From a checkpoint of a small mixture-of-experts model trained on Wikipedia: 7008 steps.
Below are experts of layer 3 (counted from 0) of a mixture-of-experts language model. Rows are named router (the router's row for the expert), up (a neuron's input weights, with its number), down (a neuron's output weights, with its number) and show model dimensions 64-127. Each number is 128 + 24 x the weight over its row's rms, rounded and kept within 0 to 255. Numbers have three digits each.
After each expert's rows: a language model's description of what the expert responds to; "mostly gets" lists some tokens that are sent to it at least half of the time. This comes from a sample of Wikipedia text that the model never trained on.

# expert 31
router:150143146106083143152107127119125148134104121161155120159108105112109099078132147092140108114146121096118090139107108132166139163117121111140116111099104100114141118132174093161169183124137106
up0:158138124089107155125142143129143169092136127155142109131070111074147136115129146096107142143117093099135129117119137075092134111141158143150130127092121117141133130158140141113130127114147138
down0:100154118128109124144119134128161120159136117176104141163179100099122169151116171132088147142165142130112115137125124102179135166157070160097170130120126086126161150082130128112156121130112131
up1:086123159118067124142191087119162147148147136122099108103109123123134145143145157146155123089137139109130122113095098132122120145148105158124120143094129150121104104110102117124135161084117121
down1:155123149135120127109104094151109146085171129126143132077132122118119164169136131100120157152140099123100127147128129118170136142180122084145130111164151126102159128108122118139134151117142149
up2:107146138121153137138066123122149115149074119113119117098122129098126115146184145100142098096120161107112136166148140152165162161092122139104147134104120119114150112095154139137172215111118140
down2:084131138138100142129142152124122180111131144113145126117076142163108161091138120132110132193114117139145169088090159107140123112092122112125083083098165129142130139128151104097095084100165117
up3:102149154160168094125085160112149114151162103119111142126121129108101137141136168146134158131093176120128155110078146121146163144148151113139129125181171092095145097119177061128114136137127103
down3:138148121120164077167106145132110156161114138118106116128115175143115119147122135132106087162129141112100174105125160110088104148120102184101115129104135138146122152141108139131125173175145114
up4:132112121136124109152143129153077140175129195121100164128137136080101124078147114184119126102118124112102101147139125123129105150127131127093104119113147161126152105134134134149148103114118107
down4:181114145086108129127143115118144123066164128098190128127147144170157158102131105088157109110116153103125120126182084086180139148143118155132149128137122132124113132148128113117145103127137119
up5:126140091136102139169102133097111151162142142110160097127132119143154135136132144050121125104092151127183158087113113132149150138127112158144106129141119102114110136131102109145152140131099106
down5:113142112095120119090111126112115156110162139103157136147153185149133142125103086138193140146136130137114142068145130115094116130125126141114141122126106113125151134151128131140146086157138149
up6:119171155103091154128139138142179132122153130105100145133128179138118124107112174114067113115112176167151143129094144156124126142121164127148046088141100126129130101108167145138141152154144109
down6:117123167197121158168124141084123145134105138127138137120140122108130129141149159161145115137140125163086141142192102114143117093146105148104143164139151122113175138156142102126105124125136103
up7:171141166136143087146152132103166123156138127145137078134158107122159141119079075092134111112142130101121073097134130092120100174143104119122137125114084145127139102163119098127174145092121118
down7:111100167140135155077118114130145167091133131126119154137090090192125100138158157134122142112125090149092145110147165105147124133165117112132082121139141154141081130117094144111152132114150169
up8:141111152128094117105129119117139101129126149113120109143152137128134110183111145152170187102138109124130123152131125118136177174138167161127101164123126173078081119135135141114115148147109145
down8:104114132164129132090087146127105123159156103145122120135154128076176131107179124101100110114143101122072122192125170192166118123134146158111109113126148140162174094153108137114127117135154130
Description: Short stems cut mid-word, mainly "at" as in be-at and compat-ible, also sp-end, eng-ag-ement, d-ying.
mostly gets: "at", " At", " mat", " offic", " Mat", " pat"

# expert 10
router:130155043106118123114124092121111083105124139125089117125137129132120115140123115100118112094149135147142114151158139101135098105142151147167176127128126112089126108167170125092134165122132126
up0:164124137171091112134160125125179118123135107101148108186114127140098136114139145100143124135159182158113124137109153091100157175124125150121112129107128125101104176134121076098161091136106078
down0:139128134147113146128113126087155114167156118129149148090092100171087118117092130177086148108150178105112111104142141133123162115127108137143119135123136135138137105161120151089127116113166207
up1:149121122094137125130148156147123090108127144128143162143139152144129169129105110119132130141153157132094110125149130136127085132139135081128102120126120134172098129117132119156153157130138157
down1:137117122122161124107110066120113153103145116084118117159124110141129104147114132122141093134101134110149150161169125144136105097168104136165139129181114141091086103128160143113114158159090131
up2:133147136128161137066171097116132125121148106101153159187124153110130140141138141168114173142132136101135146135105106123148137099077102093097118139182140161112105152157138157115113121100115153
down2:076161133116117111124114133119114125117104062112087112086155141138133131157149151085074108147149133136132130153180142170122094149131142099109149128104129138138118135134148149132127119125175120
up3:134110078146148151128167127106140130117146181179160106095138155117107138155129151137139104146092132082101123124141133148150129103108094133150151158158128100189108129142163163127113119128108183
down3:119119172143118146111090119143134109115116119094131130134160143166181122122140109120106114135158152140153126113151127113146068125137186127124158139048102107140126133106124129080128164136155128
up4:119098143085126119114151133108126109139116135098112130117125153123129125118136167081133095091128120072241153141137141122069127149121145124137113172139141119119142109122137145126131148126109090
down4:138090112119134115120095141091122106130146165141122092150173166166174133103105085102127170152114167185072104115136142135154109151136180124146133095116140153168132126146167157142136159140140107
up5:134113119160054147136117130077146131106160082098089147162128109162108079136148116104113118095146101135109148138129175176135132150101084137103127130138130148114111139128138058104140158122177138
down5:101128125109147122105149117181145133121130143152171131120118165133119137153100151100113133112115150117090141143147108100073137132125164152090124139123142149132145127149133195125140122122107123
up6:090135110172131116127103118117121108094115131126102151141125134125101176084148142092142093134111164148113127157139138129138129165145128105144118153133118109099133154159139135119133143143123125
down6:170143123089150141166171113141154109148101128124098106118125151117130115116161123133124167119154103156101111159112097095108113105129145129089112134127135071181127113144146103094121106113119136
up7:115099127158131127116115095158100175152130158107139133116129134114072106085114132109131113109116103159134081143133109137143128161127107135130131121119121136153085086193127145158135138129168134
down7:103158142140107125168133119175153112112130122152099114130164100160123128154140140131132113141120145093130110130149110161094156146107146129119128138165171130129138113107144093123129081117125126
up8:176154090098097110146159105120116152160111091119113121090098124129124120172134142137107127151127219142118170131121125106096134107105127132088144126130139101149156148107149155097151125115132146
down8:082103137121098161113121102159102131124138129139128118154128099127138075122105159149154086112101094149127084087105117168130133158176131124139104084111106178102123107094129155148094159154105119
Description: Bare space tokens in empty table cells between pipes, and slashes in URLs and compounds, as in http:/, conifer/hardwood, E-2/C-2.
mostly gets: " ", "/", "{", " *", " Im", " 1991"

# expert 20
router:163136087122095108117129133147177143121136111123131128159143125116116120118133081084127097141140135113125098120114089137108128143060150106108119149117159159154146150182151152146133118135151157
up0:162191121134188113149138122107144129146125084145128138142069154098121130130119141124135185110097160145156121123100129158104171143079159121135180136107130153148112141141154138146130162144145159
down0:133147131129114094109134131183096126131128166167100160139136122096141132136125144106095112135154131128081105132154146148140101118167101104111117127146144122094109147111144166175100139122136114
up1:159142105100168108097133157116113143134126161140145181118125129124112089151144150110124148147150117129094061166138151161118115120118167131161082183122143100130116140158172111134110118121161111
down1:106123144106132165147115144118159148120146129102117102149097146125117162121082118148103132114133149154118137122087114121133093150113118166100130070047136119130104144160112120143136139121129140
up2:128156123129096099145119125107114147127141120110151101116113130139118178158120078124119113152106132120140115119104166116081063145146118166137112136174124169153095137119153131102106120115116110
down2:130097124154089168146104158123127136115135131156139155182110136161138126104094138155129144102112123164088142148153150166109137107137130139187111145117161152124152136094117162108169164095144135
up3:121140164124083075100156120110079149098114147115089124122124185120099175154125102122119152100167127120109109144164136145149130147141139114098080131127141134147163104146074101159106116110134129
down3:136146124147147127144075114144094116167156137183129137162144070075096187092109108158145111164146144128130145126149123150151112123162108141197143131140117142149122135128128160130120150123106161
up4:160136122147140129122080134163160076125146128155110064145136126090121148124123150141175129141143135149189129150063118129109184070073128139182104174143151136125132102143162135126145107092130102
down4:140121144094123158120167127127130115134119110128171122112132127108135083122165161140124122088140140123109128136155151108123081164134100108095119138119149148155093094142133155104122122193108140
up5:110097129147138160132124124122102149113129097114150131128123081104170093120112141118125157128148127130116155083127095137156101125113147095108125114141147134116143146164126089120164152167162143
down5:094145139124122078149091139103170113111183106115095090107120129157117109134118133116121155097134102121124099143133137127142148119112096137139144092171130106128112154097153135148122152144142120
up6:158177116182115134120144133133149118152153137131125122112138129135127127096106165148136154134113146129109131107171090136180078062171111117176099156111160108140136103140147089111110127056170134
down6:122085106116135106148137165148126130142147109065123098114115111115156159205154139122149098121172110115120123143109129156113115140117136170109129126147112104136095125128129127161173105149098172
up7:126158109134097115083112124087147135137138113128161108112108088165162117147163124148109129121132122152121128123125102151151111110071125126126113133146141129155114115144125129109118129141160104
down7:143128139131133140191117132146113110122156114139111108087152080154090142076080116129143136111160202095113137129111161131111139131165124097131133149187080120142108120094119139136149154126104108
up8:120130113109142171179128123187132138183128092177144154134146120161117143151112121120182138134107139092108137146168077113157143103128141142140139142132092116190124110148153189134128127115125108
down8:101108177161135127081185137109080138166138126124110171136119129127105118145163121153115085132159131122107110163106179129125129105102106133082141098173167131129118139185114089102154142129165101
Description: Pieces inside Slavic, Hungarian and Spanish names, especially ov, ić, č, š, ñ, as in Czechoslovakia, Božović, Muñoz, Cañete.
mostly gets: "ić", "č", " Av", "ova", "ov", "š"

# expert 41
router:117166095129113121170160128102119153157131149144162064088134087072150135136159136132122090098140140134136096160154117122062170110122142121175124156144172119108120130153131120119089105162080158
up0:140124139148109123133113132112181149148111126145175132140131140105143098149118135137166092154140126129128153214116120153076121096055126106109120148097125126179143101124116152119149150145132125
down0:134135137131131167150151104075141175150126148125115119131159142122110139126137134135119122148151114144134114104117162112112099135157147185137127114151111132134118124082138101143088180087131117
up1:129146151130146161125154144123129100118111124127190170144142116111102121075119124119172111157143174155130120169095107107124135150081119079153108153155138103143128149143147105106131153131099087
down1:154131150143120124089132121102140170106165100162086107157115139126142103155139136108107117115139123116098156108126127167088124134159125104131142123129151089137116133132105100137132076129125159
up2:125120121164128089132119096137139090145106151107133098122104163145179095147131161166146147135140100132129136092103117141133186136105127130150129138094118094144089099121145121111120142112127148
down2:151147094116141124112131137155141173097142129108136156091118085158139187140114103140138136099127086122123107148135128077107116152139131093139101167137119108123153153189144120130165101140105135
up3:139152138156126086114132123085125139185119157119164125125102133118099107128087171158159069138093134107128136126122143123137169133156145130140111147159129118143140130113152116198128130149109125
down3:138173128138118183140097147148140125130146137108160153131120121127144147147144125056154144131089141086084094133103115118128076108126106152113122116122108171143125130120116111121157161118092121
up4:163134098152113096143117162152131154113069184126105147115130117091110136128123146125133129151160094105109082115145156128131139126134120112133146124164152139097135130139160131155115147156101105
down4:146135124091092104140144116149114133114120074109095145137100125127113138119144140083150150120166109141141153129142124143126138153096127115125134088105131131130108152152128115128122115139115145
up5:151153105135113112152128123104145113110129154124148134161082148121162157105139162129144098093177125140112157141171086134194144150144077132112150148121128133109131124143122148140115124099129100
down5:126096114127111123141123175126140123102141097130147118112114135100160127116151132153123102150152109138144119133126144114122128096152143090110109101139114135136160182113117143114153152175157147
up6:128140125138159114087160110130111115106129151100098148104123178114113118143105120142127115160131120153113119136106139098135129107133110149100140120177132139073162118151131101153155128133147192
down6:131122128143180110147113113136108123154098141196131118143107147106134124149175135131131154156116151092127116150127117115192099115117106110105170153105144134180138136136148134159125109108095082
up7:092163106171126129111114123144090162110111148106115124100129144109169130127088112098135125113136091131089136156067172134078116135119150137120121126178138126113133141127117136131115144147133151
down7:140109149118140164101083121165122137155104162109156122135140120146096144194153168154131090125107118140145116160171101119141132128138132094116136119085116132124134108143081127079120117129085128
up8:100159114112116137104162149136123095105113158140142123124130110127136128093088119126129151151143130133192163126128096141147113166098141139165128133113131100115150094143150120117120149161133106
down8:153140157156123119098134124168145114143123128181109147181127138089123101125110173123143154108126143108055147142134211153118157137155112113110130138122135146148110112074152124110152155113129134
Description: Word-internal fragments and capitalized word beginnings, mostly w, Br, Sw, back, field, bury, in names and compounds like Northwestern, Switzerland, hatchback.
mostly gets: " Sw", " back", "w", " Br", "bury", " Bro"

# expert 33
router:143172117129100087074118180151174149147078110119073115158155142101120085138111105122146151122202142168126123109139125150102179104110129162131157124138108134131117135126105113138122127146118127
up0:131161134128112110123164138109152129158147158113121133132156168082141124128132117180129129141115139138125183133154131133164115140124137145164146163109135140113101081163105108126124121128133137
down0:098130095140147151183143147144119141126132112124146101132151150143104115114126104110122153124149141138131085109124160131118136140097115125170106129105135121121128115126127086085158120140097123
up1:132149115120127115108142068103148130124142141114097146137117159126124135131124122114079104103109109156147099114113121157180112145075163149135134144109075120123162096108109149156117129138106160
down1:153137097115099155144118137110125181160141108122142126148142127103086096132135162149143104106121140116108108119157182126106117135151116110134081106151150075141135119132144134084087130142128080
up2:131142133190109134097112158138129151122144126142121103153161111119080113153129142103160099117104133179151104105129158121154168116087090097140144135108127151114142128111131124134137142148160144
down2:159165105130159119111136187143136132118155114103142114144119099132125125085112138152129122124146122109096148093123128148105159147167095142114129103135099134083104148124128153148063122085130142
up3:119121129146114145117105164132124179168142115144159127150099168138131139123108146136092160055138135163138121119115130107111121161157118150155130107165168120153071133163100105130112159091110165
down3:208138132103132117156141096144133153087122153127153118141176143113124148146094085141100117120159152135121121118125131075143139145172119122132116147130105192130094153122135118117158107146128111
up4:141123085109178115112132182149134134103130097098120110125213134140114140085119139161100157120152146152168130128108117144126113167116181112102126121132138130121152094167117130128138156130120103
down4:084152131117126130108122105145123141129121089135106133123128151119148106144163090103119127137082088121149123128146167127149140112131206141140128154126112109100143117125137136164132077125137076
up5:145195165155150120125094169100134126119131137155103160108112125143142120112154137134120151116125144175124113094171112127145173112106151135141130098116077131100135085185118152128145098152118139
down5:102169111139124118114180049118124104137116136165164081108125128127109135117099140151104122161171130104103110157093123098133150123132131100081133132146120122131112126129151149115087160142129150
up6:127144162147102120146113128152100149155101113119149105113169100140109138138151128120140135121154104098133142094120157133159124117132138140188162129103140133106142132161160137164162108118133121
down6:108151128095135103142109107108125117110132119121126136125128152099098163121182128135129123148118114073087118160117186107171126132120120099103103138141095145105126084117137089117161168159116147
up7:125133074122145139113103178157081160136152159158096110111112116123145123097147093116144118139112111123153128081104132131132121098169124147061150172151117154146128125116146115112134141130116140
down7:137133109095123125161078118136115145103117150144082135089085185136170098170119182132127142086111144134136086105145093165124138100120147091147154113067134116133151133113130112089109102150140141
up8:114127120143103143138108162113120131143116146112152145110130146081105148071154122146140105152107133077169126122134117117157110181094112159127187141110147097161145114097118151103143114124131132
down8:163124151112113128092115119129113158116177099130150100170131114145108112178126153141167093096122075139099069166129134161114121129110158121168099144130157148096111138127132094118124131112113169
Description: Capital-letter and short pieces after a capital, in acronyms and names in election and results tables, such as AIADMK, Aurelia, none.
mostly gets: " Independent", "ategory", " Ale", " Ash", " SR", " Green"

# expert 22
router:096150113120163149133180128132154162159128150194117104140121114069122101103126127125127108124124096096139137119116098130148114133136132163161134093134130104139110114183155118155188131101164119
up0:169122128191148119167142116118151106131090156093111159153151143128103141130167099148127149103125098111153146143144133077146141146089142156152108088115143124120153132118172127163111133117119121
down0:085178112136132126117126136141129136135119087129128153147136107151094148078141097120147119132127150104086110133112143148116138148138093120114121110122128144171114097133133122143158174150115122
up1:126144119174162155131112142186088112132145129159113106135125134137135131132168128069116070178145137143134185108096126123120120103093162104106159128150107124132108128121126166101158103150122138
down1:164152160157113095134110121113117108126101126167141167105121122142181153124080121132169147169167141087134120116143114108170138158132114157136114143171086155129168117110127138152118139143126112
up2:119130135163118104103118226117155155124080133178169116127093120116143115144119154129123132101128132129133142095131142126152127131099109157122088158201141094093143148096154111114137122116064116
down2:188140139099150090122126092128100110095140088109098136133137120107117127117157092095149128138162168157093115108107091107119127092108126074129095096078118148148059104146129139118138115125135109
up3:095143149105137077103136126158113125139129139123150161162148069099139158115101147111161119114131155126151108098111145120082148100137125150095108199127126130105093129148115183133138138138142152
down3:186184101096134137178118089120108115150137145148116130131130096194140130147123130112118101104103142119132134127139161144131131136162118125144113119155118175127152141132116136095092121134116089
up4:092146120133125138170133150159106158082145143141109120150144099072126149104131110125130105122130119143092100168176100127163125117124142079137129074132150093158115172133140087139111087099124168
down4:101138123148086087136133147084111135160128118120146169135120153178143129095140139145134148110165144110121124096081147137119178146149110154070127111100146129130155132156150124180139200103107110
up5:126155136087135132132117116133140025154115142142128094127090065162141135147130158110163129104110118180093139113138136121129167138125139148122123120162116138140129145110123118123140089113150132
down5:138124129120108157156096134160137129092146164112145107139109099165157097136109112096144146137126138089139117115112125118244166117134101109116155152136123122100144144157122171174134156165090112
up6:114134141107103090128120166126081150124145127127087128158160126130166134155116110149161111146126114134114137138152098190128192165142129148119139174098123135145127089154139126153119151144158125
down6:130163132122101081110112154120089145106102116142133120140128145104086181141125111105079072127134147097155111129131077113159151147147136168133124143097147128127120145133136138137099098111115113
up7:123139120132127099122132127115108115125122096123161110107105171090145126159106152113133101127126111133110125110132142101150116135111116092142132138197148156146131131145155116135184147115122123
down7:152107164138138134129095103167110116106161168095180139140126131092149131126070111120136106102193121124146115151159095155129146103103116103128166144117112134109084134107126136141172143124119138
up8:029100124117133150146124112128146121176117108111144122143104143071133138112112103153093130105145100118124153100154119132141124144161151137099147127113076110155152094123130124146138142126118153
down8:111157127134138143105128158110126153128105131091134135086137138135107156096124137122116082161105159154066138117121153160059145112118112134142149137160111098089123113135159147114121132128086138
Description: Word-internal "ar" pieces, mostly in proper names, as in Lam-ar, Buch-ar-est, L-ar-anjeira, with name starts like Kar, Sar, Har.
mostly gets: "ar", " Kar", " Sar", " Har", "mar", "gar"

# expert 2
router:128152121114137107078173134121145147115085112100128102134145135122130117141142087143113118134138127110108144150142115172089153139122130110099131095172142133144103124132153138146132104162135112
up1:112122136160143154113132124121135186157130121103152108122113152165156107074159137122108123137147137114095173099147147154130088138129135106123126165114119148179109188121091097130186135077134142
down1:135151136108160149166152128092096085123114156126115151128109117141076100125095133113126132117097123075131130133109124153104109116128133141127155080129175106129106091111138089098125132165143155
up2:121136130091150161132149152141196127089176090122091117111118169125116129127118140135112130143110154140157136125139121129150086133131173090114105169156149155168109132094110116122099137099119097
down2:113131139136123117139099104106076104166143143078120142167143114140118164132133123128124103136164162149135129142127163135144123106147141112172122107109124113100118142122120130148118120160140130
up3:107138136114140152122098119116159145139106105112129149148165070103184097134126124119140128115125116114117121129215118131099104122140135140147166125165128165115095154098084138094197115156081174
down3:075121151091136099132182130092131129096133132124127172123117136137128134130153162050115144151118100106137108130106155136130146170146139156161160146150168148136087131152127134153125106124123138
up4:114114129142151107105144113123088163161113111129100134118124150141119112171134154115133138135157115107112123102095130170088084116113134105131113151147106116136109106132146135121158132114103092
down4:135125138147151093166136119130159127147151141170157132084134179130137148111121135170173113139149091109142134117126119107128162155136099137127136111119134144123123098130123151134103086124125158
up5:125115131122133042130152108130100106130121117088135123149121176136104150123140116125150098108118098142132169142132099161109117114136207151141138074153104173145111102112156155122121109161142117
down5:108090177124140152104129078140182200113132107120152135097152126159104158141094128120130101138113111113107135148116117120106128143130146141111146151128130124108142132124110151129128156137107147
up6:128091144154107138132130126098131154123141114140132122152117126122144137136134168108133187104145114157090132145106134133086171108127138121110144159165087145139097135135179145111159226100112142
down6:106101106160172159109151162131128107139107137097141119089150159140150118168136152140110083145106103126153121155084103134096087168178128121107115128117100145153139112095141111129072097090099115
up7:143125156118098140157143160166150138123096120148100151165068100130128123146115166130120123104142134129141131066132135140136131150101129123116097136115129133129140089135140085137093152106126117
down7:141141137112126124162068141138106154164135157167088126110093125111095121105142133099134103125104171155174090131111120111199134140140110131120137100079124124151164118114124155106124146159091107
up8:114123110112109144104117114122104073097141092111102151122132196114156148142129083121124124160153144136149126131136146090107123113115128109118158139095144111113114113092147097094108122139136132
down8:191096149112096087127118123137097125148110143128137155141121162101115127103143116140126129118150123088099145085116121131112107134151121145128149111088099149165166120152160137133128117149126137
up9:107144116092152121126146112130150109111178090075158145165094140179131127145126112139151093147106124125116135147148171124155194088129149114162117138133169133146123099093135113165145155126105109
down9:121132111107115157115104136100089143100125115126126140118153126155100122118120114093120107136203119100128100158142093091127150112130145172154133120145103133119101162157154062115145097133155172
Description: Words opening dates or proper names, such as early, late, Summer, month names like October, and New, San, Saint, King, plus 'per' in Emperor, temperate.
mostly gets: " early", " Jan", " late", " Jul", " Summer", " mid"

# expert 26
router:135145126144142111125135157122084126154096201175143079137116151162138127108154101160106139117145150128125097105159134157095136126100127130119114134122144184106119104138140157125123119090102095
up0:136157147134139131147130174117136124131149130121115131077149152148128081119108140127140134128143138141146127117140098089082124149118122149108111083107110182149126107092129173122109176130147125
down0:145143110109052150112106130122081147149124101122131130134107122107112156118147115139138106178159133161141151116145118135132154112120101154149140130140162125109144103161146154156117110117113168
up1:106141120118111130122149117155084126140147114103110107125126123128084149106107183099178135128137138115079135110169131138125095120139097166104110148065125138209136190118119108149107119145108145
down1:105159152142112130125125161107072142102132098178106135129135118135110149135189155146126102107124129111104124127107124122117120118120162088110114119146133122094097118104128132157106155125108149
up2:093108134166111111125124110112097140109058142108142142112076118165110182120089169129121097132122140116136071140147097131110114156086145106110163134128104144172156139131107094095087172134099128
down2:120162149153112111106153099100138120096136144131123143119095097132129169136145081131101156100104106134095098100138169121137102127104098155160195129181131094113094129123122085096162121150182143
up3:163146107081138112149123116127088100144109172117098145107148171170154150165125109138141134103211131128099117116117174120111104132110118119112159162110145144159151144096119086073131105104119137
down3:130116110136112188104148128137113097121131120114105105119082132131093132164127107134160116099082138122136171156125160165132132167122158137185130117097082134062136105136129111136056166118100164
up4:122103116137148156093145123121134150104129158163110121090118156141119131110142114140146128111163074103130127128111120124127136142109130097101142122167094138093127094116161097169124115118129155
down4:126135153084115149151144170169148134149112139111150107134139091152122159084110080155128166157114141117121148103105138126108126069155184129146089110158149161128125098119120157160106139100125161
up5:102123098147121126132112133107149092097150132142130139132108084100142110132116176141086150122138094115148131127124087146115108142083146117143163170172140096161100165143143163138117101123134189
down5:121137127136121117126141098154105131102123119128131123127145105124122156155103075119135157089110133148103129134176158134168157146124112125144149130130143115133154134095129136129118130106114111
up6:109127098154120146101133168096121132124125149089160124120122128151065123148147121124201140139139144141121164091127137125125137112155125145138128107126123147170123159085124108111156099137117115
down6:122121112132072117124109137132166154132112084073141136102113070115107121127134152149111147162101162106086097133089141110127129091122135123125128130131120096138132143164129170163141112152140133
up7:158097168133119140111154134106107129137137121146123085143123153174118070127173133132132118128129124137118126091096145154118118107130170161118112150120142158153121120131102111136102137104132128
down7:129133144095138132087175143120105127153090117142115112129129151108129131112114139121143125174127118134150127129137142147115140159114127143125126155160120129105137121121126108137136149122130085
up8:156127112152155131151127116147100165114100156154167127118104159144146143146105144132130117070130101123145117161103153135130108152103159108154132088117101114095131107131107130177080126113114120
down8:110122160159124177161115130130151124150118129103077135133149143107124117149109084111126146125146140129121136116148091139134164121131107160145128123113125096145154154158102120173143163131123099
Description: Syllables inside English-style names and words after St, Cl, Gr, such as ick, ock, igh, as in Stickling, Neighbour, Rock, Brown, Wilson.
mostly gets: " Rock", " Wilson", " Brown", "igh", "ick", " Lake"

# expert 55
router:099170121124130133096165150118098137126107161122121098100119146065130138116110118102113089136139140164110111141142093090127142136123114113136193164158106099125130122106124117152143108175122086
up0:156122128115190140090158112099101114141094091134093137105123139145116124113128086128112158157126132115123126113115124128142163153107163100156111163134107094123141077176139162088122135124131167
down0:127184129091108128175135129166148106122107129104143138106138113107128140149130150092145072151158110165089123127160165150120150126160076087155127082127144144107119182119096117181110120162088133
up1:158123141112112133144098090090133131148106130173143120158108121139170137122088147134117077067150094139139093136110086171183099110131111108150121174126097101171177099090116125141154115123139122
down1:104145156128111159150169144142126126122179122128111143168134158082122081151149106132135129121140110130135125129093160072103116178145133144124166128103121134078101155133123146156113109115152148
up2:123128130119134118125129117118170147146159116141149111131129103082127172158153115184105139147103134112126134152129135141134119148130149112092116159140112117090092129111102119109218125140089137
down2:173144129143111143141123126145110098096133113135121168124115199160141113131071136126132114114168113118109112129140129117105132109133106165155137126143104114143158107127154139145071144121124093
up3:154144103136113151131113155064081089125156193170151144151144112125090120173133118180118144133126141140137131098144095086122117149079114128143130127129115115086131102124121120109106117112117119
down3:091124144099147130146136115152135137149124136127142103114099158122139128115090122120188149095128119110113117147100145142170097095144111153153123102133151139164145193163133141139137131103119125
up4:158115106121120163104130129176127113145086151150088141150152062115112091141127128060111134132145143088181125122141117146131089108120127130064125129162174117131144142132131117178147137069100112
down4:142123138133169130078156100143149109113116139184129083076096140160118149144135122159143136163112120154125134133132141111160151138122171144169113133161108087080136091125144170108098128152129165
up5:091120109180148112123114178088103144130146096148128136126124128161113153125141114093133093095100094107125143137134131131074115126149128141113087157118112126122148126116133096142135108108155164
down5:169120106121145119162098097121087156114125151153080105099144097124148104130082170155115178144109202107156094148157127107174154141105127140157150088137129120124097111130148148144114146134108100
up6:132144099214113091123137140123126153151073102172129135132102136154159128165108158111103145153138137109100127124124170117119137139138144100134175098121115145095132139108160153092070094106105128
down6:130130145110124137134102121086165104137191130094159108121119132109121154107141114098129120150115117182072144139120113133125119111138134117119112112141179164149111146146051123129135129141094105
up7:141126118109128143151096120134103151213112125130134134125154124182161098148150117101063132113105143142114150062104145167109100131126114153141153142165129106156124157121121130144123100135166178
down7:124100090158129106089113120122166126130156155158135135151162131109146140134119130131155127103129108106114110126138160131133152135117102120118102148087126062103126080158120137117089124088106076
up8:145159139100134144064161148154108143121137115133126170097125117146113082126101130138151145151166163102115106166100169137114123109095138105108133140125150096112150124139162117116149126167121133
down8:160113102145151107139117075134108128143108134101123146092144110141151114150138155115112113079118128107144130079149090154124130152134116150099120133125139129118136122089118124140115153124143163
Description: Prepositions and time conjunctions such as by, with, after, into, during, before, often opening a sentence before "the".
mostly gets: " with", " after", " by", " under", " through", " between"

# expert 51
router:136159144151125100124154116141118140174111132112143094122157129127116139133135129147174132151201125096138108147169131131113121117128152126151121168153135129152139099112097147131154087125131159
up1:081118112114136115116121092132091117137132113178162119105092170102149161101109119090126124122141091112160114104139138159153117111157151121145142110101134151131185178151160134110120136094158129
down1:111114178137176143147117123131123172125166126169126133167169115122122085128080125103141124148134145147112078096138112130163147091142115097110097108107147099167088080149149104158134157107122121
up2:087145154150081146102139124110142101164105120118151114121148126144141129116146150111152126126143115094158096092145077109111107094112127100149110127128091121127105167121093129150131111153118169
down2:098112138136159093128158145140124101136120129177176107132119138101143154146113149170141120117086128106131172120157147136082137141097166120114124128108103155164076107146117130118151148085121137
up3:124147093145087146118114109124122097149128149120114139145115086163090151136144155133120124090130138069104115135120104120131167117110155142101199125126095193128114139151124141126126107120128182
down3:160190130135084151115105158136127111166130123111133105100187127162130166169110127154108105120126125117120131130122099100111105143131156129157168158157143119138108100101119103142125166125108115
up4:129138104089151113101112094127108106153112150131160139127124096123084160131139148120133083108121128127095099132116119143161123111074111111141074096137150128117123183114111109135147121111120187
down4:103148105152135131115155108145127171102182098107088115120132149163123075105114105077102159113131150144115139118129087127084168135132144118143124117107136133158110097071100149151165119127145099
up5:174137084146174139080139125101128173121052151145091103110126112114100180119118121094093127131154105121167141131139157155134143116147148089090096165133132140110168135104124121077130101114116132
down5:169094113099147122140135108110074128156134193149135120155131153151154138140133134104143156135126129088119125130148113137114134143113175117110170111153151143076146123126098121173151109120143108
up6:140152134161172140148117100128049128144107111151102121165130128145123125102166132109115151098153158115142124168102145185087102102115124126128138126110115149108136135142111104140098148132104142
down6:140117145115133141119110146116122177079127157140085147111114124132153131162106086161109123090064112112072096112170112114115111161147134126124107164111105133151124106150110111119124154146119154
up7:174134126156104089114103132063099140142153111079118103103152123133144093129114157120126137166124161150095130167106104130150089122128135120153153124148137186116119138106162124125151167169125155
down7:093159135104113178144125122110131121142159116125165138199123155118123128117148139141117124154133097145106094121117145103125112157133143115154106134117105119112173160171154126136122155131110135
up8:129189107127153120134151127148133122115114143134163136093144079149104153135102132102114132124100107175132148138147112122145119119141166102119090148154138090164163118125123120144141083117151119
down8:176132137133105130139111102115134154156109174098095102084128133128140115124136126103151143147172125080110131113131194116120139092175151125126092143135131151089143149140093135093108151135140115
up9:125128117137091103136135146179094142145153172122091120124135131120142120134140166083142142142138116140109123096099127149062108159090137120118110163137129185108137121100096110162147118131169143
down9:114168104078097151120134127132129104176173137179189109150133101142125130140133201148102099158132141095162133117127119113159174117107096152151098135142137106126083157121164157139132158161113148
Description: Word parts after hyphens or in infobox labels and sports roles: Russian-backed, Year-end, Personal, coach, host, head, Opened, Born.
mostly gets: "Personal", " coach", " host", "present", "arter", "Career"